Weights of a small mixture-of-experts language model, trained from scratch on English Wikipedia.
Experts: 128 experts in each of 8 layers, 32 SwiGLU neurons an expert, 4 picks a token, a softmax router.
Training: a variant of SOAP for the experts, 191M tokens.
Below are experts of layer 5 (counted from 0) of a mixture-of-experts language model. Rows are named router (the router's row for the expert), gate (a neuron's input weights, with its number), up (a neuron's input weights, with its number) and show model dimensions 0-95. Each number is 128 + 24 x the weight over its row's rms, rounded and kept within 0 to 255. Numbers have three digits each.
Before each expert's rows: a language model's description of what the expert responds to. This comes from a sample of Wikipedia text that the model never trained on.

# expert 4
Description: Middle digits of money amounts, vote counts and track times, plus table pipes and money words, such as $30,003, 3:49, asked.
router:125104089114088112138141140148145096160148123098159118154152130152080162093152133142139168092123097141095164161140126148145113141110146138139136123103109134128139144140105139125080121111115161137101170110149083133124131193112112133171117139113106146182097102146097094127136100110129156118
gate0:110121152113100096130121132110116166120082160136121128155146137088106106131111146173104164118152143116115142093080171090153120118162131135140150080102102182133145111089099103099088105106099156116138118119137156124119170100106107125134174156134120117136129138129142102121111142079127100131
up0:113121149138121088130104115122121090118130082111198138078143120140135129145129123125100161145106112134124175095141129179120123117081132142139145173115131120092138119136103175150159137130151129106109183127144160087121130146128173114119092120103138136096145165079125130098107135111135103136
gate1:154117177076139158113155148075159158118152147115161124154147135146123148099120162149142141140111098120145120140128128131130178106133103117121167107097141096131120160129157181091108090151120113110133135088128097129124133174156146150158151156161136108146137161125104115089159123135161135148
up1:110119133102168058122154142118149110144099143156150148114142090136103143137147106124102151101155098106071086110168127161097111120131115142142145108167118186127140120097091170144153145138142156108124130126098101143148123189120151120140132154116133093121118105113141096127125108139100118133
gate2:120161117142146119126112116115153159127151125141126115139121149086189128212091145108156151114187147156102115132156119156108144129104119122084109148157106122124139112163135140109151173126133143121122124085118158124074113153141101158142128132137090109113110113128131156136124138146158103085
up2:082116161126103139123108083105139115108147134136165126099111118107164139075129165133129182088160154122100108142124118145096112115156100116174149114106131141162120102178128105075134116119148103129171108102130120087112151123138130135104144144154164142099123094152124135129093156153146142122
gate3:132111111115124116132123124136115129118106132119172161153158105113166154107122134144138138144125130107160181115096100097157125138139127108157113149117096127131138154147104126196113146099126118092128143116113127087151127086072129129123101161152130138133138061150120077085108092161122085134
up3:123153159154109108118129104085130164153144135131144091137103125094161151130155110126148172108123116128142111105106130178170117153180150151131088097096177139119134113137103158109187170120112104125117168091132098153143125110132107119105146122143114117133141106098101109153136164138154153109
gate4:165146149142122090152153089126103175165102120166138114145082131124137122121095135098169095110113083138096136143153114129160118138177125127116143128158092148168126145134086132122144150107096130131179105097120130128122085123119162141098134135124108109119144115129145116176169147142159153155
up4:131180138097184120087126084148140112133116136137168156119160140139124104126119106111160133156130169123158131118106075136054108136135090139108124128124139153180130100180136116136139145129124105112127147146134119088152118114123116118076128129133119131149099125120147098129121147092170138088
gate5:132073170165165127121083094127145142128127141127148164123138136135130124123165153064142092099140124089121170156138103103127176156134123140152105115131117119133110117154083128148104099122146093140076141107133155132115152098121132148143103173147134100137104147124152114134137153180148145135
up5:107146098151154149130093146130134101084097149135158107150186151114134073142200169101123127119111148159149146136137134120090125113113102116161144118145122162123149121118136134115112144088120117145160137123118096133099140135148117118134088159107107183091131159114148150126124098112108156166
gate6:150155110141188089128126136112157141083115137129151129131117134108113117125129099109147153123097114129081129104140124094109138183101121104162149101171145143101099132131153125133145122112112161150134126153128143118102189175142110135146152098113086132097138153139161135147123184114156161163
up6:151108142113095116147134111117151125136111103132178097092126133097110095117129121132137164134085160154136158117105113124148132203146157102102088133134108124105113123130110126104127156111090147134128095105138122181107158141141115167172148112099123122065073166131128108135134139112140121121
gate7:134109124138125074101114137123104124167163127106101147096141104081115117151134118124123129138113109092120134091120170144131119130116105186150112094141138129090138100130110162097107112149138153105136111111139212164142124142087153136168120170113143114160151135167134126134085146146137130146
up7:157104115124125157124098085093144124166119144111163117181091111107136070123112102160109094139103138137100125092123158166136114138103125123095130144134084161146131102116148122170168102166096113134189109137129103103086130144132120113135112108126119089110098157148125117110121142105139134146
gate8:167122122117133164131150130115157149078065117119157108111161118096131114100138144143109125124114097116072156109126138140123145115117107118151098130144130160136141132073086102133145142112100143126119168106134115112127135122148172083114188161108140127150115122077158151140110114076116130138
up8:132059103119131107113129166128120137106152096116103114114105151182101112129165109117089150132133119162140104176155134095129149138119138162154118145123128125106098111147116127114129100126151095142117148128101115126089110115138080131157083106163141153096145171166103098101141095169121106131
gate9:138185088160158118139120100116154134140118131120121188144140112109149149117137129100109163131137140127133074118186122120184127172106116151116141127126112121154138118161148168117121130166165133092124119099116107156096134099135103146125135111097141141159079089132135116106140159136086141152
up9:160143165161143111146182121116157102115105096078114125100119151146113119085100146149082127135136157136107122173124100113123125164130124123122103130124151116159104086172128142153118113132121119107144146136157122134114109120140180130168099128151123151122043142107112123099141111114167113136
gate10:123159113129142128156114106157088126112117139133149145111142108144135141159156127183139117123157158102139148137107182148111139123161141153129094110105115127103138154127119176079142150133131123173130133139083122177120142136163119101133079137154121120146166075089125130091139169146105133087
up10:113178154121131112118109119097100114143085141104147157137125111106087147099093127153138153107172117108124154132142129090179123091136122079121146166120114086114102161102099116111129101154117124103147085094134135118141080129153163124156137066107121121115096136128121135110126151114166140113
gate11:139136116101116151087165131085110078107103189116101147134148130139137165140070134055143085101107120103148118135104128150130104138119120134173108092154137111142106124159134130134180143158143142151135119157082137121119119099113120101118152109147088135129125125142131160117154131112130140104
up11:093126128116134131110142111151089129152125145072126088111128139117145104128105171154142127172169161098168125148157116126121157142152113109108139128136123118150125152140142103195102130096158103116104141105107141118128152162101148190144094153151159132069146090105137124126118125128096134135
gate12:139129129144130169103089153133124151122116157162161135161140146138121121178175119165120132093118146150116092162150120099161125129114113133153149101068102106049111133130136152093127122173135108136134125121171132133140139109174088139123139145144138095131106110094128104099117128149126147152
up12:111140112123097106133123169115131166114141112133161109120168128158154131147140128131141160096141116109128176162114137104124098107102093119140185115116103142099123150127156128130144130106136087105101142099122146132106137177161154164095127105127208093107105124101096171119134095110142134113
gate13:075060115147108131157162127130152126122131131196128143176123127096112106137115126107136116099129148135149140117123133116126100143159130095108171084126080122127091125134139122096145118146132099119072143127136123126085086095153159159153124137128137127138151108092110105115121106118090128088
up13:140119096126172132158081150127139132136093127129133194167179132124134167122109138122153136155152113158163099152167145096176121141126129105132139155132135216132148127141118126128177111120138108116141132136138117133109160146122100114119119114149135167133117115116137153116159143159134175100
gate14:130173133127134104080184134125123139159099163146138128129134151188116141127096130086134124120055148117067124083092086129131158130157137129108133109135122124130152135147144134106155153076097114105146104141136115099107115113147141067126104127127114119119099133123119145148130113155148128138
up14:113122136150148143139105164128118121080145136107103121172090121131137156136154169122104176151131164170182079138096116136140092097124093158111166110151131137138119134147096115140097133136154162147127119176152170090134141091126137110131146136136170129123148120112121134116104176101133101123
gate15:144102143107069112107141148110089089123135111119136104158140131144124149124123141123146126141150143142107106151135097128110101142142141120128090164137106138159129169091159134067176110159125129135117141144163088085124138114123173108155106186142137126127157142150152142112130156076121098091
up15:156067127144142129139167110136105151107124108155106140116127096172107113157103123138114155095079125146124125159157149136134142128120118138113163181149104156136085152126135119120146138133142128158122120149087103134105131149113114167081158142180157144112168115118151149155173132172107146110
gate16:086106135159137133108114173166125132136152152121130129137176129154113134110121137167093083128140121082114117098122132153141145164117101168139108113127090173160127106122158132130130124198102136124148105145089147132112106120162147135134155087121182137103124105131132182098115106134114148135
up16:132131150150124124128146190125155151116154096137162090131134150137111098152112112162106146105143105111119155133163115134192159158137131076122168125138111106141152164095099143173130137102098132140149123113105099129134160116146132153135112137097066135139136158129112113125146085080157123127
gate17:179177108133124145128137122129122143106103098134133103097128134139154134149131143104091117129117095122110147131178120150096141139186165126133119140132142147125122133117152079157146100101111063120168141121121127124129178123097131102137122185120118171132138105138126122123118068119117125189
up17:156190117118071151118142154093138136138132177107129170151153098118099122155104114156121117150157112117127135106111090132121123122163144099141133125109130141121124164131110098170131136156080130155124126141116141151128102134117157137087144118132161139122112103118068137100106115054134142098
gate18:086162179108178131122143166127111111108127187123134143118096111129122164136108086107166136130165126185154141131128115099149120085153109137145131099102156107141133116128101149115125152140172137144138120112154093152128148132112146140110116126125118129156160124092110147111121165155141196138
up18:114166139119141146114122137186162140099172119111136199157147123140136168093137162120135140101120124097129090095100181128152094133121124116129147159120090120172104153102135118108092184102136162141100119127113139119132128119141120137138145168122169135143134133118099121093112127170120148122
gate19:174139129146116094106104177117142115155124101156142130152122124116103140133073136082110128133105139093140135170141144120122124117154152115150117151121139148071119154119149121129135177138111126150114118101122157146144117144089156135115103177146137105117100179161126073145149151077100158130
up19:071150130131122157150111126152119097129128066139114137077143116135121137161119146145115139152130130117156137150147168149105115079102123083146141112106163090131149144127099148161171164124122118105143138126118095176174112110133128089125126147107122146113066159132107117129141134174149141136
gate20:141133096085146103125182122130145141136147111148109135116124154151130098115105138141170106141114172154145163130160110113127117133137093126131106115092108133164156155126121135137140116087126136157118137154190184137145112098119160112128089083125132139158135143139152093152110156152144062101
up20:158161107154150145112123178110142130148116120094122160089127148092134148139117097088154149165162133141164117137081110124107108104114121142134090184112102118120149144171120153111151143126140147117125139123087133149148104110117144161149097153115123135133089149144143132168068079151111129122
gate21:116105146120146081094140116105143162114100165150152157142124168139103142129141124135111131076132164126154102126124120112175129115117107098104125115077092132166123117138146128109132127078115147163129160091073144123130130126134120126118115184179158093122163113115115128115128108113126134185
up21:171103144155142128116101146125118136107128117115054135161129107123130118150146128091137163165122133118157132109079157140128129167116124120140104125154124130148177176164125107121123155155162078118092126141155139135119112136150162140158163106109140158126106118099146178155150115124180124151
gate22:110168156172125125132149110136133121127097155122106110146165140122145142155131087177100155131157153121100086148117157147104143098157134095150106131122062133159129171124156138137167100099134109124119094140128116097119118130126084092107116132145117160124076111091114116130117139074143118123
up22:132142084108113139105117163132154141136120095141130150145148089115154154129139148106083147124127164137114130167146117135138127151141135138107108095098164121123144133118076109104124173136120130154130137119081078148134103140076069132135152127136185154127153164117130183128158156141125092127
gate23:163122128143128089105136127162104165097111149142087125149133145140152123129074156107113105118138152106140178106132120145130113116168140162138147144121153127150106112125110102170128128115128165143160158119125122099126159117120163121136153189098151161160165117202141139098127112091115134113
up23:182131139120106144205122117100137111167096143126130112132146107138105127111116112140099147143148115103108125103128161095128108101159093135121143177135128128081114115171168107140095162137105124128128070165107122135129155144132108184096109141111123121132178126135138129124126137148153083123
gate24:137128125147113166119093115144126172122097102122098113135140154119116121121121109162086165123142100152139130106168158159151098098158165135144097115094145094158148175128159113153148150121112083098102135119118121184144143145105149125134134096102106129137148124093094105136077116165111101147
up24:177155112106138125169145130113137143144114135140169159098149123153179109138131154134130141083116153113151116129125134118098090125121138146112188142088100135116154062168110101104107109160119121132142150187083126127116157130137117129135143118124134132168161129131171088113126156156128143139
gate25:151143105112132107177118118111157126150126112149085189169122140108113119117166138088120146108134116099110145071142116153122114128144175153114143116125102127151140156084118110092112142152163085064130118160097115097125139156165139116114176131129126127151109104141093132147125153126107135112
up25:127129109074153102143152144147151138123125112124153159126138086086132124118145090137165078126083090120131117130130122129119096122129100153088097092126131077172104144082100151087111139101146135148094160162122130141160130120077131149130155121115147110145090114104158121125110115092143133144
gate26:115146147138157135153157116120101173100125128144145169128180113133134159129125164155119162152151148132103145159135096135104105140144154159113157159113110188127068141089105130106128087124136114131132119166145144159085142153126170126104158126141101167125116123153116115146154131112115137180
up26:135165107153115116145111138065115150181128162119098100162085113123113125103106077081137107130137123181116143165125123110155116139123137159135108094101161148144133071118086101111155118119129123139125113093143090113126083138160141142122122127097174109130128097112126122126141111122119162119
gate27:144167156132153092143112134104119111119156119080146156128115132090164170154069138133129142125130127137119075144163121144130112091166075177154113132134142147130171122106132202089159162126123132163132175117102160125146141134115133135139150130146123104145149132132131119121119118136121109109
up27:150152117113140121168129112142117115118142138158117129144129132127105116104162096153151132136075135149105122165108112119159140102101124129103122124093106158117187120181120115128138119167170141137114176145110120118113155135142126093153069096140094133120126155140083133051096137128115147127
gate28:159126159094115146112161114132100148163123146135107151135122119125106172099156138150112131069136145108090137151139173135113105097133107098124154143138136185120110146111124150103135138107119129126104157084135149126141099105124148128161130131122162092091170085107152166102099139098081154137
up28:169121125139093158142108141122134128149127132164151128147122147150081161139116116091127115115123104147091122119114151161136137108114095119144108060107172145168084104132136109143137151135149132175131128097131109127179113107144120200113119117135151112106135138124130121145118094102111121196
gate29:151142183090125120141114120139132107156157163125151103131125130121096138158105104136068135142162132135095116104160153139135127127152118133163142155130102142162093093147151145153144102135131130133133130158128129113192106110162073110115164159106094134176113124095139152123133114116156128077
up29:145133123099165145137118126142096139167127128134123162113110129126131124107138135155127132090107151103085116104155109136147184151085127122144070139108081152170130120137102150152131128108146132135153128147103128142155068144140118096122113106131088093142186135117099139117077145095089150116
gate30:144129150134130125142116185140145103140141133147082119085137142167149167158143104120130139142138081179084106124161166128150098116127106097142149079116134117166116145117132125129143124108106119137121111126144161128171089134079137141166111135131143135156133145093141125125120069093156136168
up30:145103111115147125134134092114126084099120079135142163124126180117104120137125176119119138149155128187107126146143085121103109118137148124127136147122109106140130126093099124111160194061145150151113119159184129088135132178133133112149126136114121121134123103141140120121111167138164147152
gate31:118146103159121117092134103105129132108065084102158145112129148121126113104139129092095155123143141110128100154132171108137131128095120125103152167086121111116117118125151128133146175154116160134093123077136108114162119144131113159118113112125109177149076158103148172170111082134130129126
up31:164182066125132128103108084150099118151114150098151125120127127097126140099145157120147157157132131145081131126194101141124159114132113156107111113103132096145136131142137106123157146089146138080136127156171122110122140105104112117115101140129149087118105101114142120140182109144174133145